python train.py --num_hidden_layers=12 --hidden_size=256 --n_experts=192 --experts_per_token=8 --d_expert=64 --d_shared_expert=128 --hidden_act="swiglu" --moe_layers=[0, 1, 2, 3, 4, 5, 6, 7, 8, 9, 10, 11] --router_score="softmax" --normalize_top_k=true --routed_scale=2.83 --balance_loss=0.00535 --balance_bias=false --router_z_loss=0.001 --n_groups=4 --groups_per_token=3 --shared_expert_gate=true --init_std_router=0.0397 --lr_router=0.00133 --vocab_size=8192 --norm="rmsnorm" --norm_eps=1e-06 --tie_word_embeddings=false --optimizer="soap_variant" --learning_rate=0.00494 --beta1=0.95 --beta2=0.95 --batch_tokens=[65536, 131072] --max_seq_len=1024 --train_tokens=869400000 --max_steps=9001 --dataset="wikipedia_en"
Below are experts of layer 2 (counted from 0) of a mixture-of-experts language model. Rows are named router (the router's row for the expert), gate (a neuron's input weights, with its number), up (a neuron's input weights, with its number) and show model dimensions 0-63. Each number is 500 + 50 x the weight over its row's rms, rounded and kept within 0 to 999. Numbers have three digits each.
After each expert's rows: "comes after" lists some tokens at least twice as common just before its tokens as in all text. This comes from a sample of Wikipedia text that the model never trained on. Tokens count by the router's weight.

# expert 90
router:449444462543553467582515406446559425588449532553515470475494573461566548559457533544580534521507413508462563555506535567481508504586505495503556454432413528446576472453493590492499478392557474
gate0:450458583461485537494442582534463527486549504525526504504498471468509416549516523545446443482465507436476494536626434512556501466449499495443485524392574481566508433581435607496497453541503521
up0:544451567402441507556436581513437488504471459538471479566538546534441535429512447484420469519463559482507403505540471512558545456579530463472451488573615505478564492536488540510522514515533519
gate1:548512515522494536477501434554556545454516608413544515464494527474514564467547514496529579464482439445496486509574621524518457516543496564521463561534479470506498504455516453528502548562503445
up1:528601512473470551508428524485512506582484417429516442535536457452434377565539539456426511574497462492515528484421478610408477518477545514582546523544440503562528557561578594485438559452531542
gate2:457562567582511529485469439411525446512469469571530373553515534437596517483466491534468516584496484508607480558596576449467497559444447468497459501562552600456470489466587456418463419441547575
up2:561386485505414511479476513537515510500543533472456487529537519493474505499522527524504496437564466453600535482512439517504541533544478522402626528513357517506427561466529517435464536513528400
gate3:474489481509482507515488497509536517547368484555485462499550524405507530498342521532512531605544540536503584552485523529426582470585433437441517520452536554469471498453654494451460489428544461
up3:520480440418448428586449565526439516544458451517472532513567515537495536454509437558470527539535523586459478469443518566423587466594540451484513485443425435506514462494568478552535501433496461
gate4:475529507511462481494504570439451552430497526569635471454574548446481564480392520483483476451537447529539470531564446452502516466481441500454519405495538587445491522461561481422346469471524491
up4:531613458540463520411532484483499547531511470546482453510577522442496520492570412515440487488485493494534392558519392574521492508552475520517425568487538547449575513535504589510496516503519402
gate5:467542544546475556473469480392493559493483510574574455602519467411432495554433582540452524557498465504570534528503520491486403529547440458491456501506472566383430521460557545460430472517597635
up5:488510508513535525539503485523562518567482520489431606566503450534500531610507510487488395522490590527474532509515535561562448417481502518557483503538607502463385494546505490473605418543464564
gate6:512411445591497495384490515528449484449531429374522495590565480479452539512494487472518564489584416443588484604444476551425455572508506520481528434397594564578549520542477573425439482553603556
up6:503574532432404476542527497542403530514545458434459423553498459500528509533437538445548417513536457436430403476521556578530573576434571542527429513543535384543485498458514547539468607458473456
gate7:506517491514460509528521489471500504521445473476501502534538492430546440512487523534478517546577585416529567549449556491454511500481423471573466434529547548435470571586510525412399493435558516
up7:492491528477561491486477518512442468536529500501563529595569480479456656561472488518402557473474395472507458510616529407467514584598487544445604555519518586441479513422465513483482444596485529
gate8:503583484538598556456437404544589488470493598494489530458454489535498510594514446507527547533556505588498563512443411514423446627521414532363511444481561555413507574440495513446441483450450439
up8:524548430461503435553526477486476538449409501465498453533520494501511487485485464552508570503486512491488478512489511409486498526532498479506498556481492595413459430488452615461479489522445508
gate9:479494547517494492482572456428544504470517505559437469593521529466558552573484517513532595587590529486493561582577509486494518639528466464464523505475473517454519433498559523418423474479544523
up9:432525566529531547488367471501523420497538496538462519503493413464427514574502549509457535450511609566503449498509473532475522449504492533543469639533554468530541437430468508543490558579476486
gate10:376518505502530619395467472479653482536526526528508527588463542436526610503542570529495485470554490515521493530508464393512544505442453443525556530553543605496487393442578487442517495451478551
up10:477551587543508553448507504515574557515476430495531518534606602525589463581541588516494479507453457439541497482579531537485510505567553553465406484469495477432496485469553559479441417456552438
comes after: ".", "\n", " |", "==", " =", " =="

# expert 180
router:476457546512518474565527436452532545536446560490501469482501567417509487489452543522571497569512457483549507507600557531441444498569488507500540472463445544422530508467557507515463483487559548
gate0:470473641504565525549536483517493552458549507496502475445509482478460479482497534459519481525472517526482481463546548473503498597533531523452556482548435515486448529469481443514555513496499540
up0:530443556493615410479545527531465450413538503482536467497488416522486550461425476486503544476535469413570492498522518497538493568425473460467586484425518454550560481532564499504545523556514516
gate1:476451474488483441497577422536492524497560464443477434584509509479524467537513481560530553455471510460530525537517536530528535534491469502473505475495477479450585533486478512370454490417582458
up1:464462643497523502481549524562428483483448454523526558504506529610431539498480458491530452605563458493496459531531466507455463558525575476397492486514470443511480425493528596487532425444521470
gate2:472484528488557523476453473451572542447500435477481572574417442471520455487473513501517448517534549538539494531524622505505434414504527555631416493603439547384418503556504489481540522463497407
up2:450530523453498527544484482482514506536477469481522539539497480441500523482507399449545492572476508403547521503499580502465593500536553547536463509506405502380506426429475513528590495432517474
gate3:489429538560456478574472458476483462501447557431529355503477512476545503463522528497550527488459422505488508514519582447526529602573491482451496476404429592480479535473625553492452451435551480
up3:587555511465432467524513545504438542418556462468445423462502491530421556431554484491550453557393504549524419397494556537546450500523525525536443565507450509435451548440573442580630513578461473
gate4:452465486493561517519523493495505440508404558510502469513600486456550481486474516489430485542564417532463499588530555493446513507509490512475444531483465536579486540481587551478450497423568533
up4:448547568568496486493467473481517474502500554524611525461469483569538542466460544454447539487586559506486538558553507436469593555484455472428568517594427459503489472449451557431491408519522546
gate5:499498502507507431483465493498484530556520501423524506557540412523520611519449521537494541526600496520600592522514485556459490576496442467490592399593528537504471573463498530432469420499546545
up5:423438506564480598465551435432581495426440554623557496458476517446551550534392524528517550502508481527443574523500562426574470462561469426511466479529493569427437415541590481425441453463457503
gate6:468458422496446517515533478496480534496456620588476396493447502531483507519518528447540508492540489607515512446527485447505575588506467522553428506439522487394567576427499485479480554420494427
up6:530589427502475496581532528500519508423523606424384447444459547399515485480530454497572455531529574476533448509492507543462529533420490518559519516515552459416595521602518549524495501473512446
gate7:423457504607554490496475385463557485535445518522538430544478518445530512601435506514485572446571480429423527541505499518501542582614485427510457442504477584457443518530562539433482493504545494
up7:578491485414488468539495555510536507452561410484567528525522512438560493426518536583570523524494516443580463472396486430503482384501453501465487470604551478576504576473494483466507463526549575
gate8:468541414579570538551421488452517529466495567559474486446474575356483415464415434520551540493491509482503502564506534433477491549588515527572551496516506516526481625412515445480457553510529437
up8:599545453522531504525477424559519551587491447507477428507530545407521404438549526522472394476512524378442478505470465623471487419520519549626513524557525486563506554419427592544460555528513525
gate9:558467499506441457539502469475461487499438513506526417558518497528450580572477540526427570509521476584529565517476455531494474555473467394469571431571597484496426541435549549464475446404533422
up9:445480458576566656402549455445543555518479530524515448496504565447540531486491501559539476530637515510475529581497560405485576471463429469484510458408529537589516430521407510430466427481510549
gate10:400492507605607563559516468454491515512471550540549412483565554464577531530460438556502559594531419453542475481520575543415605543514439450471581424477494473528486592488601588475442477441519517
up10:536462545422435478492558500419552540609460483495482446494481520522512535476452544532528481461548462589499583478399449469610500498523469538483452521523448576456536410473543506455427475430548511
comes after: "\n", " |", ")", ".", "\"", "==="

# expert 69
router:435453535491580463538497493462627498541468571526569467558493531422569527521478574577564499578492497549462528555498535516495550495537432481450499486464463524419508442470527577457493428500528511
gate1:399419483551457502460554474506552363519443419585508446558567579570479462490489611551496519578566446521554534523466525381532563510442541553476487504499519458466517424454527452487523574524563431
up1:576491500466531539544480485452510547527539533552486519478533533516468536514455461517500522571499469422548468547484531539553357580541527454503587479511468484530466511563502457491465504440431410
gate2:450436556485545520492570422519554506599398620476435397525476471510592484545422460591556553433486506608581556642522621561464470528491467405437478488490425596526544549476525498432420511483476548
up2:533470534500500433483508496547443447514447621494517445548462473558547531484521514548549498473505467447590456520507509544529525585465504477550495409433464579469561495540445390491430476431375630
gate3:465441505525581482518549452494556472510491549543475492432468514501612504540440544504481544503426448483501491560493452454516531515433450532420556417483457519485513499452557497422499542437528477
up3:547458507478529557415441555556462563455528482453425548487460415523535474492494446429485444556455562417566537456417482476522454430481526561572529500524530397551455446540470458532500518562379449
gate4:485433506553513441523552464458464475555433533545537516438518527438551510532483443486518518569483441460499556493515496525459414535531442443535562413457404560500549541525546476397513532433464571
up4:437512569542604548503530446472457510590457549583547456472546480473500584556473557524591528456540463517472542432460492550469505572535495486481515486408418557538583571452513503392511506464433479
gate5:442400580562536494575584433494565449604437550541573479467543544455496593561472612531533544490554489398485557504528574547408452531539419512460521476460493520431502570445601475456433504417568538
up5:442558440485539558468454511563537500435489453499613531507473529492494456469425507598518509571397505515537509450491435411505522442535574601401453502549513459475479558599484553527450560496597493
gate6:383440561514543456626526477462526480565476473516551467496563492432475529495423524572510483562599438440527546481582527518407532476499444493457552477411471524419617515457565524481492449473504497
up6:495457510499510571512560488496561556558458555484463447573518450563571547537476471484547544496486457591479455491383402533496517493589516475537410418509457530520428511489386540450505608471425477
gate7:440445571540490500554603488522547528558458552547577413510559510473505535610443491558549523554556460486565571507542533507479461527514443514404564412491445543412521525455543452427432432429480490
up7:522447528434599491508528560542552533508574542465599511406503405603509436432487517491425526554499505490525440466512526462508606495454538506483471605528527462542513538533490427525545522544513466
gate8:445454509543522565457485432418571524580552515469432542482539444363540514460518452488434571420498475489492524509482452433528573588504537484473529578544518525472553561500554459498468573481550467
up8:462536529484504506437582563422534423450482495473475518497502474474493457446434359457576538462477508522474478556400480457455510489519520507460506494527480494514447415518487508500515574482427485
gate9:526467495540533417532567422434595490568531568549563420471517561505480553486501480496457574514580396487480501532528460407398528465491429433499501477388400561501510519439492508460532482449434486
up9:492511490522574469455451461479472483488530522447506447437465429509483439440526423478437507478539463600440401489578528498487560470480490406507452421527461553568574582478546553537481574488468471
gate10:487498522563524507532491478526585518575500570528450438556515500422475551525523535490479442471555466525601470481456553555370549469466460504546451394469454544434450608402552555445483550381466429
up10:557574506520496441504482525574382435491559508517458506534444417452443538461536478424465467428581504570528450513425565514474585476433468534518479526454511417576458537533517574536507589458498445
gate11:454517472566418439590515455467499563499386480508567466519618476434524464540470585617520505480544461478485497537534536478422577506548487448506531452437414513392521507440517543446463402460490470
up11:442481502501547533518559519453513467451361532532483475572507563605555511537483514528613520450587473540406491442507476437500569516534493497503469566517427541409438441489557522453545339521455431
comes after: "0", "9", "2", "1", "5", "8"

# expert 97
router:514467578514494438600488476488544450519509558548565504580553536478510494483478545562502527503603492526525455562486530562470436491569480484526583515490481546491473428470495570488467516470581526
gate0:514458461608432515498523419468542487492510491505593457501555616430498529497508620555528588558543503483519495562533469518505554524436449472381556489446463539508551460489502536492439530488535493
up0:534551554493420547447409527558510512460505424458560483525460526513387515498507601561418475504469522531513448515521463459539511422452526468476541493566524444542505500455488514544509574495516545
gate1:424449495523534492519555474442555527521440560445565467488535551432564544518415578531576546580551474551537581534549552502446539589565502481400573421454479534399540450468579498436490442452493459
up1:490502517501473482493566436487402489467524484561459385518451495544452511480594557469462463408520508513513472554538540559471484531388544469514453510533624515557548510452413481561575552541468609
gate2:505470505557527468535550443483529439526458551522437489506522497446527532598456520593579552552545436530594616535598567574444525599477448463444514462502524550427500503434580471460414509427492503
up2:541489566440503446524526488491517509455578494492444524483498541535511448369553474363442453488451567518497517440472434462479606499590472485534576513457452476418546509424507494527521441501630439
gate3:428382531557577484588554405522552445564480537522531465494540576520584570557451531553536540634531413482484585525505590461471452568530485487462464487502470499387488476473537512432442497431459462
up3:494426482488439485518538424500501462461445552500553498445488510524435561433447576505560479456482402454549442537634599424498580502424450468530522464510414498500449519545523420415499528435415480
gate4:512491530510554463429552460485556479553510531558623471479550528482605611503474600543524556561505438524574553455529513449412497543498434530437463468400472602473531487437544535393455461479520524
up4:540527569505494530541384496567478470482540461552494523418514405515549536522501518545472553451535493501512480424493518453499517486491575489540479566559409485511505624413542534500573500527411479
gate5:438437477484490548546500503513509449508417524511539414468639520493519566515543470544537469566528405540446479581516490442399474501504437461435448502510481618497519513413494500421493480487462506
up5:449512568460507531567555420424561448558364592563433500482451477468566517592468421573562486520550442462570530414540445574499518469565493507485468514488438542454557547387553515474514494560501529
gate6:452433531496496511522618434462531452548422529570552480600507525501566566528494605571522538545509399505541585517523556423484550496477498509512483417469465542501543561476546472446510428461471558
up6:419568518516399479475546507528484487502541418479459542466489462566535519537464426453503588493465465381463384480556592538547456373539589482453438493451436483464531469518437497496442499398466669
gate7:379489566516598535529553454413503520557461516555595459477513530398550553555403549522576557514533459510520606583486542403501551518490453476478480454450453521447508468447528497456388489483468488
up7:551517525404529415440473613589463530421531383472433416566480470413459417481439518508421441416447558494528465546527555469545438492559545526541467495512550510576522535479502480543491510501523568
gate8:432438492558537488557499434454497447504461500496561467497558499498564494576485552549590516530543421475541594547629548442396566543525412470488509432462510542430488495523523536533409449432574506
up8:410456439488478514428540533447481469573542455463490531504565495404471545495450425453503575495458550448554429560481513528567501549482499437410443382541434494469586510441544546502520489502479590
gate9:448447502449499480547578443478526487550446561545527434530494560504523555575422590614530546538465430450532594459506506436520445501541447486498546483427435528500505483431549575488505480429502494
up9:606522467512508556465436587539509592430545470524481556415550569485405514501479449444452452513492537533508425502506538601466426539480623549468517553603489495587514532523417616522485496514566468
gate10:521476483466501521580456495559469580528408423486596543473535537493464515588481511488490486520504525507466501405512580524466475609529576438506424502545412434478489477526546532454506483426479551
up10:518588513521547475492480460513530513461560452539562571479458420437422538410493578449547535477558428553475454480485470466385568388431502564524445519513608385584532577519529530550459585531602547
comes after: " ", "1", "2", " $", " January", " March"

# expert 2
router:502467546486536504612521497449491596527490576524569508484566586458535642481420570480576555586522462538495526540541550495400503540537512462404511385505478519415526492435521543469470475527562523
gate0:475534538583471550494552505492514410525455516596427519463423477500515499460478431519502475509421468565447598537466482456514546467541513398451397554510522537532386518540506554430481554459463511
up0:443493495503457453550430467552498523448451474518568545530510461503538445524622449492410575425595414498539412513450524520518458510443486464494544547514451495509431486398520542475514461477484532
gate1:489500483533479503522563420487605539622517522512479420556446564449444496498538449573482415441507489491392443459563557560536429611521511403521548510483483539517429517495520412468439465515507526
up1:562467496434474429442594481577474588479556508592547364489500418467513570445472506478543460507445463525460515503430506575476496472495439531554539552467498497464504528487560474477497533490499438
gate2:458460511489508545454579485532536432458495587487479501567484428478438538525493566588588477543540439524426503577499492492488548478485444497462431455487554570514454427450495413509514515442530441
up2:492494483575596571494509531462410447489527515471537504506576557471440469414423520549516457497382469454393552538476520522563474410456444404453500429462521389538513485493464474527526522515497515
gate3:421415504593481426538562486511526519553450572523556431465542508467551516493460524477619513561507454536445530526580582445367529474542450430531521442442461564456553494453534518489447474505463536
up3:471473502491426443488632435603561569525424550538495468519391428563525404499530428488448493484476489540498540541514535461530625565487521520439473538460488461474425455452466484426518499448601489
gate4:444448534505512526496600442463518437552505498474544455494455561469438574538498519438552489591492453537595539455529519447513527497519435495489563516421416506468483466394487463498529529446497599
up4:506537510508471505603389528510437469544412413508574525542552484465570443558497444561471461559522550491430535532487564569430530458517509414522456520623528515579490569444502560460498474462401539
gate5:495413467506549520478489492450549432502421514559516490528532467374543486550486508586563536525478484482519499526547550528504530533476461415556557533454464570456516481525530508418398445488543495
up5:441493546563483489452509454480497521531482596509478579562576525555552438478414425484481491459516522528511469487526485490418483581485316442479535538573455461483566538498418490481442444449451529
gate6:408503584499475537526487478453479480570419468558580451511556552464504356455490430557440569453473565504426446554460442459453543508526510413508500459450384519520668477468556602470393432473441528
up6:501509491521535522584468472443577466525526494508521446579531483426465645523505550507490467548490446486596516481527443544629603516525498476514520410460497503485435528607488514510460558563559568
gate7:499497500503506481474548506491579409599527513464484538595567585486566491502518545509569514432506499464493551559455484456495595480512520513508488452439472637529499412552561548480515524430552553
up7:457435554501575485575526422462536528516526578554524504507491504438576529557416543498521542567536424494500414456505471540439529501554450548522582482475454498445526533467508405503450487496543494
gate8:547476543564512536465462477483542473568447487490542505513430515527478511490498496483452437461457418465467473523555616444422458477486440415481486507462487486472412428581471526467448498398542456
up8:516579566439490516438470531436529620551438399507488557523371527527497582436564520517429522527510560551411556523427477430552557371506487449492411594545523458514434513496423457454401506564515484
gate9:487590593471524520487391500492536494462469463546490499458595556467542432516493550543552520507565574485609522501477495487476514510600449495562485453484506587459482519514436540485502497451550519
up9:475491550513403499520564505486486572550465464536463575563485562485503477431486437476442502640638470537565527475550548490463368497456552409415513598519559451539545457503465492493498452465462483
gate10:482504590542475467467415483421503400445471512527646566457569488436492551456495514510549480574413375528589488470503462475572576485455537542531532502528435487457532483558499512474552441532492529
up10:504485503572530469538481530506471461560492470459526417497553566459500535578479538559484489437576569490501419493570454587428623509539538443600561427444502616607501563493490532488544516520510480
comes after: "1", "9", " =", "0", "==", "2"

# expert 94
router:493514559489539469629514484464537522495486609516551513553521573500542504568493590490591584553589473432479545554500592533473517488546454440510473472485498512414450465447516549457457461497539524
gate0:409463536522547490531520451476526469524435477535544472533531522432536523578416536542483501540496474581561495518519500494468509570500434452442564423440379542462527484468520564418514404446560516
up0:497456521470535469568590508519525547512510453455457481541552555483475450547527545494408453547504550500492501446536493509556492436601528481491508558527561540468479544562363496476525589488531397
gate1:474448512424565508557609533479554593527554484508454574567526523442518485524462562525493444545470516524479580555438430557438481441489556530453499521512537509556475421531449470460488371493524520
up1:471523594434522481564531552525540500477546472532523496456476559527489462509496418473523533588367496480486557547477554449529433530510570444395498505563458384480444452509519504535502418502442534
gate2:474492548557532563489509419414492491494489565575511439490513482481483509609497512486456610596541505546525497498556531519455524545524477558530470464460422496500433528444540522557468515367529560
up2:461432477535465515595526448469556467583469561549445444427594600484608596457486429459515478554537503487471537541453461395514397470465468379445591539496446536410511449453601492534471452524462506
gate3:527571513531567586446586478453497484561416465538476503449540536526522446442475510534558538491534475642500528523482468503384599476505506538557530545505554513428469531503594568491344462510543506
up3:471543513494469470429457572524548500467527474431533530530383388522493454526554423430536474469356536484506470482512499503527432509500496535454493536514490493476487408485489412523576483513481498
gate4:556412539569552542561473460427465472547485516511470468595556490544523593506490481477513536518556475490474527542531538525486607471611444475492514497448468427567486556385530549449491520462551568
up4:495501487473550480567559488482488422558564491487522448573452445393597487468420479534601572505430462555493575506519504429412553547515424464454580539535509464463544372560523411389413481439408499
gate5:447390514582582547522580469467594382527472526579556429555582533462493628514433566539548533504543465525582514561497489451476547549513495573503572424447430510524502481478546549425500486497553575
up5:553449429503419555551410470545572505484525480554473511513534538480458491500576641507456464590505534478529531468501448574462446508429465535522546457505435533471476516425416497590533527493499558
gate6:444365497560476492512508505405465502533368499489552469491502463462486565453426541483555561470451440571625469538576485442477558562447495469482461457411447555513492554447531574459499488467569566
up6:536557506490484579503484576438563483462501590464449501499367489546495541428574446444472511446532590429469514423547483467564500497487625545559455520470480533544456423475399520489576519542515463
gate7:422446483627489546523493360351484547522437555558491460526510576496503522550454571509565546479510449491439442524528556518421526557542510485490541500503488526490522594431493513483450517422585602
up7:470561497510360443498501470540484564475493529484504475641397498542349479490515485489527493458436554454492444439550514474487572547557633524609488454534527457522520498470442504525494482525540490
gate8:422494554547535507480599409441539466537472549579565467469551471421507588544437538501521543553493414495511572572590543554533481581515460434460544454463435539505532490497536572473444414463561565
up8:488505500532574487625538489516541482475439476509526487536512476465538487554502422483446517476465525502436500533464456466579455433533580474457531514551539488520471464541496452559532519542455514
gate9:531519524474502533550531521468456418479393598470462508565464552478478521537495546639426576476536460484447486562480605558522551512412460541542539493484500519542450364493455584541478518412479527
up9:485562526462455454485495543540521459481508434486532510488596423431407407516529431529522415526488468452531468541512482533531450575532593427502499496552539482512548505513525497435501453499535504
gate10:451467544546541488514580483453494509452512509595443493463632542494596525506467550583483484559513505540544536534505499508475519532510458471404554493558484590506486491484548522388472395496619433
up10:515448510484461580535504493491496487563414553456558435523578424499554496438401539384483460449586465524543520542594497516436585526493495512495461439451510506446527400453524454434448536439502574
comes after: "9", "0", "8", "7", "1", "6"

# expert 191
router:438463523509500457559590394448566406499450615551557416479537519386563498507465526540582555498544436430539543580555519538472466545519411418474527499438397557467502474405505611445407458461479569
gate0:496447573461566631502518525512607485611497550504574502514525546513505540514413555555527448525440429568553572517472551517483475398584533504434536425528440493509432423455488496456506421441559568
up0:548454519489407452531440497495465500544419397477575492493435473411515504517470532502522524559508452479495450623497543418378494535528481532441577491489502394480434461476520449469432413435480606
gate1:412525558548506548506518482406579538575466494521574475481540499462507518581454565547529496571586445500517501451562554498449563494512456535461546491457483552450426443493545547484473505479558566
up1:449551528417589508506424362473439449512523463485426473508456524464575524426458432494536508508414522432498522494385532508409448520584565490531516455555498410543465534609508487484495516474423573
gate2:466506575538477527500470458387495522625470498553506474561522501410546559493422508561581621563528440532531588467532619501443472536502463433449508405560441543444504465477587550499481465493551526
up2:382433533524602567492597418371555502497531608495598453537417536524550523433465441478523543472536491488461542522546572525460489477465563485391533459439459488507512536472522457532555438533526503
gate3:445488578577499498526464458499599514527422476565456466491509579439588509534544580585478418553591485498482534534515442467454508537492503505548504524506465583464494539443522529404529462474575542
up3:531354467517572543503542533479539448548477459576555437518563445596504491508424491384443531565473473599558543511508471414457560525514466509446407395599551584468537394524577463511472515432601476
gate4:525514556501533540549492534500579527570495490526499428550533528474510524530440513486452532551557468558518525479507567469475534534552535476490551439493505548428502471548512499462468427410601528
up4:482489547457424498467501409577490601502500454459491463600511478532464491490530604511416386545458477459523493418624558548457494521460524501487486467419471424461398523515415476378480473461515434
gate5:567494531460444447549508530531580572554505466433534490524533468489442560490469469454517503486490434553602561432587495458494485550556489605542475502589473485465505471462610549448520418518496479
up5:538475451545507444400555507514561466452557492448445449493472439570424484459558411440428433406437548457502438463487563517524458540416468580568540553529541473560479503506515453527475518518496487
gate6:467469488573579550542545457483491445555501550486553472483558483440582507550481586386503533501518370437541479508482564528501549432518433576456492466494527540484558575478535454424388473523520592
up6:499507460589439500470486530505459483442496519437524452433551412504441413463603504410477464446433485472553367511472451549499483410488493521506451522465530446598606624453512458512451529483451524
gate7:569542533456489566566522501532603448523542570535515480501533448586470585462447509450524469567518513520514524530586608453527438487502386539556577520421488472519468486422568575523558442545507447
up7:488454515505474562606446614461561517585498408416574491475614475427463535540515522556466531571558479517544583557473541444498602529565545446457419448590513568460502523511545582571461508426580459
gate8:449500525587569474464465526414455485519466431447457559412582405513453485613526490479490571511498476465453551554492508530500542388552547420475481453445473472510489565423489512582522496447509479
up8:595505460447474388556487453435480543488557543508472418434506471535552473488516534499458593465467535489511508535554629465421462477463527423440474456482421511488471503516516465497406459486399528
gate9:470506596486552476583487465495539546548525497469558545566526553471507561467498542508511514639498450520537525543514528532367526471584487541436505458543487501467488396452602559529534459426479515
up9:427475440471543564497620468471521527495527489460466529502592525452511476522441515547512499551431496504545566534501421490577541551529437633392588464431436552529504461471471459475503503447458494
gate10:409494615605545618494516498421584488582446464570472562534494509463516541553419508492569453523573446460531568466518550512422548556618544511490523466508551547525528482542557498436480517431517613
up10:487544508496529569438509537502475467437482470476516494405434486545491453395453549407491483506516438508523440511438498464445517549537478555450453542476485436502488475538410429498446452521532596
comes after: ",", " |", ":", " the", " of", " by"

# expert 105
router:386483482534515470582525420441534466577544534520507465568594505477590487543487457523551586525515480501501594520542550468486565537553426485511540447456484555402562496489533583466445503444496520
gate0:471450474562571396505529443434489547551468553534516426514459514486516525514495529479496545551434503511536628531539559475424486488560455497520589395386477545538438467569546543472465504560454531
up0:495530562464555536421521498511524592469519511573586512441449510556482531435543516435482556546584484488611525460539439528492469549581493588432520569445564560404521503530440474479531554429474496
gate1:477382536455503508492566462474446438523479552415623537525518513499511611480524485531590560564481448421496583583532531571437377596445512520465536467527465532434503442518453530489512562480464510
up1:479481457565513490515576525435467435500543536503432561486457424459474452358531505487463499422516516552493436498425525444577511507517457458564524490529519510426532509609514530543493579448524508
gate2:512477558480585471560535467509532542530509492522483479567473489463584588535508458536539532513488445454494444461468487519503469612575489486578573423479405483527561528482558441556494517552506569
up2:552593476387488450621443564473469567483478471430401523526459524493564434465559485505462467429534563527459473503458503488502582491525506515496414580538576571456429431531446482447499470538422469
gate3:399534483564423477451598485424537465505538566527485509444478470479465519481518462435485491548503486411406521490483526387532472597519520445459432527389544480549552458473558514531481484489531460
up3:469514478544512504459517556467484572497580570505517540530373489484445438494492510559557500461580466429473536564505511496427501393575439605475466551484554466525491499504525522511527549485510405
gate4:456488477444518509462525459569529484548462554545486487566531486437501642515500450545501433487537417452529613504517591491506499460502557502518565547493476462423505453540484479383446507574500470
up4:427448479548517465434424423559455520466488462558482468415511536446514432557564456408489473482510543469513625473530443566467498473461534589466462547392531537494608473455507526522582480503374339
gate5:452468441546586594458512451482496444553440515472444517541477487478528531514497483531444600505507537487601499475411510502525584511588502477475429491408550642542497564552479556511462507484440354
up5:441540436528535575460394472425448444569499498456507411518508395482449441525477495448471558529527495499434404516445466499515508598470571429526403471558565515441535533474529453570465501482437464
gate6:456473460585545476460458501477460399498407499494499512486546552469479518592459532461450643511490454577483445471410546631452490609566453518555551475475440545601585490549507579566521531471513601
up6:491462564511530541406451511470497596564541461522562390567504514474495497446462430497498503641470486500416398501532374541551447468521533562488522467533561487497410491380593439476455436544498451
gate7:467466521529501508494519394439510489499413476520460588571496591477430554500436496679499538482613500525532523511473487527508457532566477383482581392485526512486459460526487502485527486480476575
up7:518496540434425611526503581523573493465503520516481500431530423517448485532497495427505440538420467441460461479549578522461453593493558506537413473507422466547463425561539569507448475485495454
gate8:454448529429539513493480485554496488540483561438478532524583604474472475616520481532559471479547522464512542528529552413459400462507433455504551550584408544549488527535483424444450437554576502
up8:499480564420428592491477453485509554450560522501486536528499549534491453515509441488504466460464528498481551422533535431496460467523431512493509527545509411452590503487534512493428420419613491
gate9:558476568457506495491554521559556499458540595583509597496542589491522481467494509520635503544500487440594489538534458477522443511441555553384599528536444484496484531511478534467471500485505495
up9:521473491509610496521488418521593573489548562575533535480507564503557457447523534507565514474542529561551533493482538484557548389429562546512640540509463473511503486516499435610614494512492525
gate10:421467529556560544560572590458557528516511590619523521452499547426520467526543500563492526492512514531493527462520464513480470532473399414452521513455507440520526455508553488526465526480441536
up10:549542580449523430549530521591542473541475493467500429485474473500540547421453548547568506580439469535563442508537516473465468540583502524470489442450438578417504565469583521459500431496495525
comes after: " ", "1", " (", "-", "B", " \""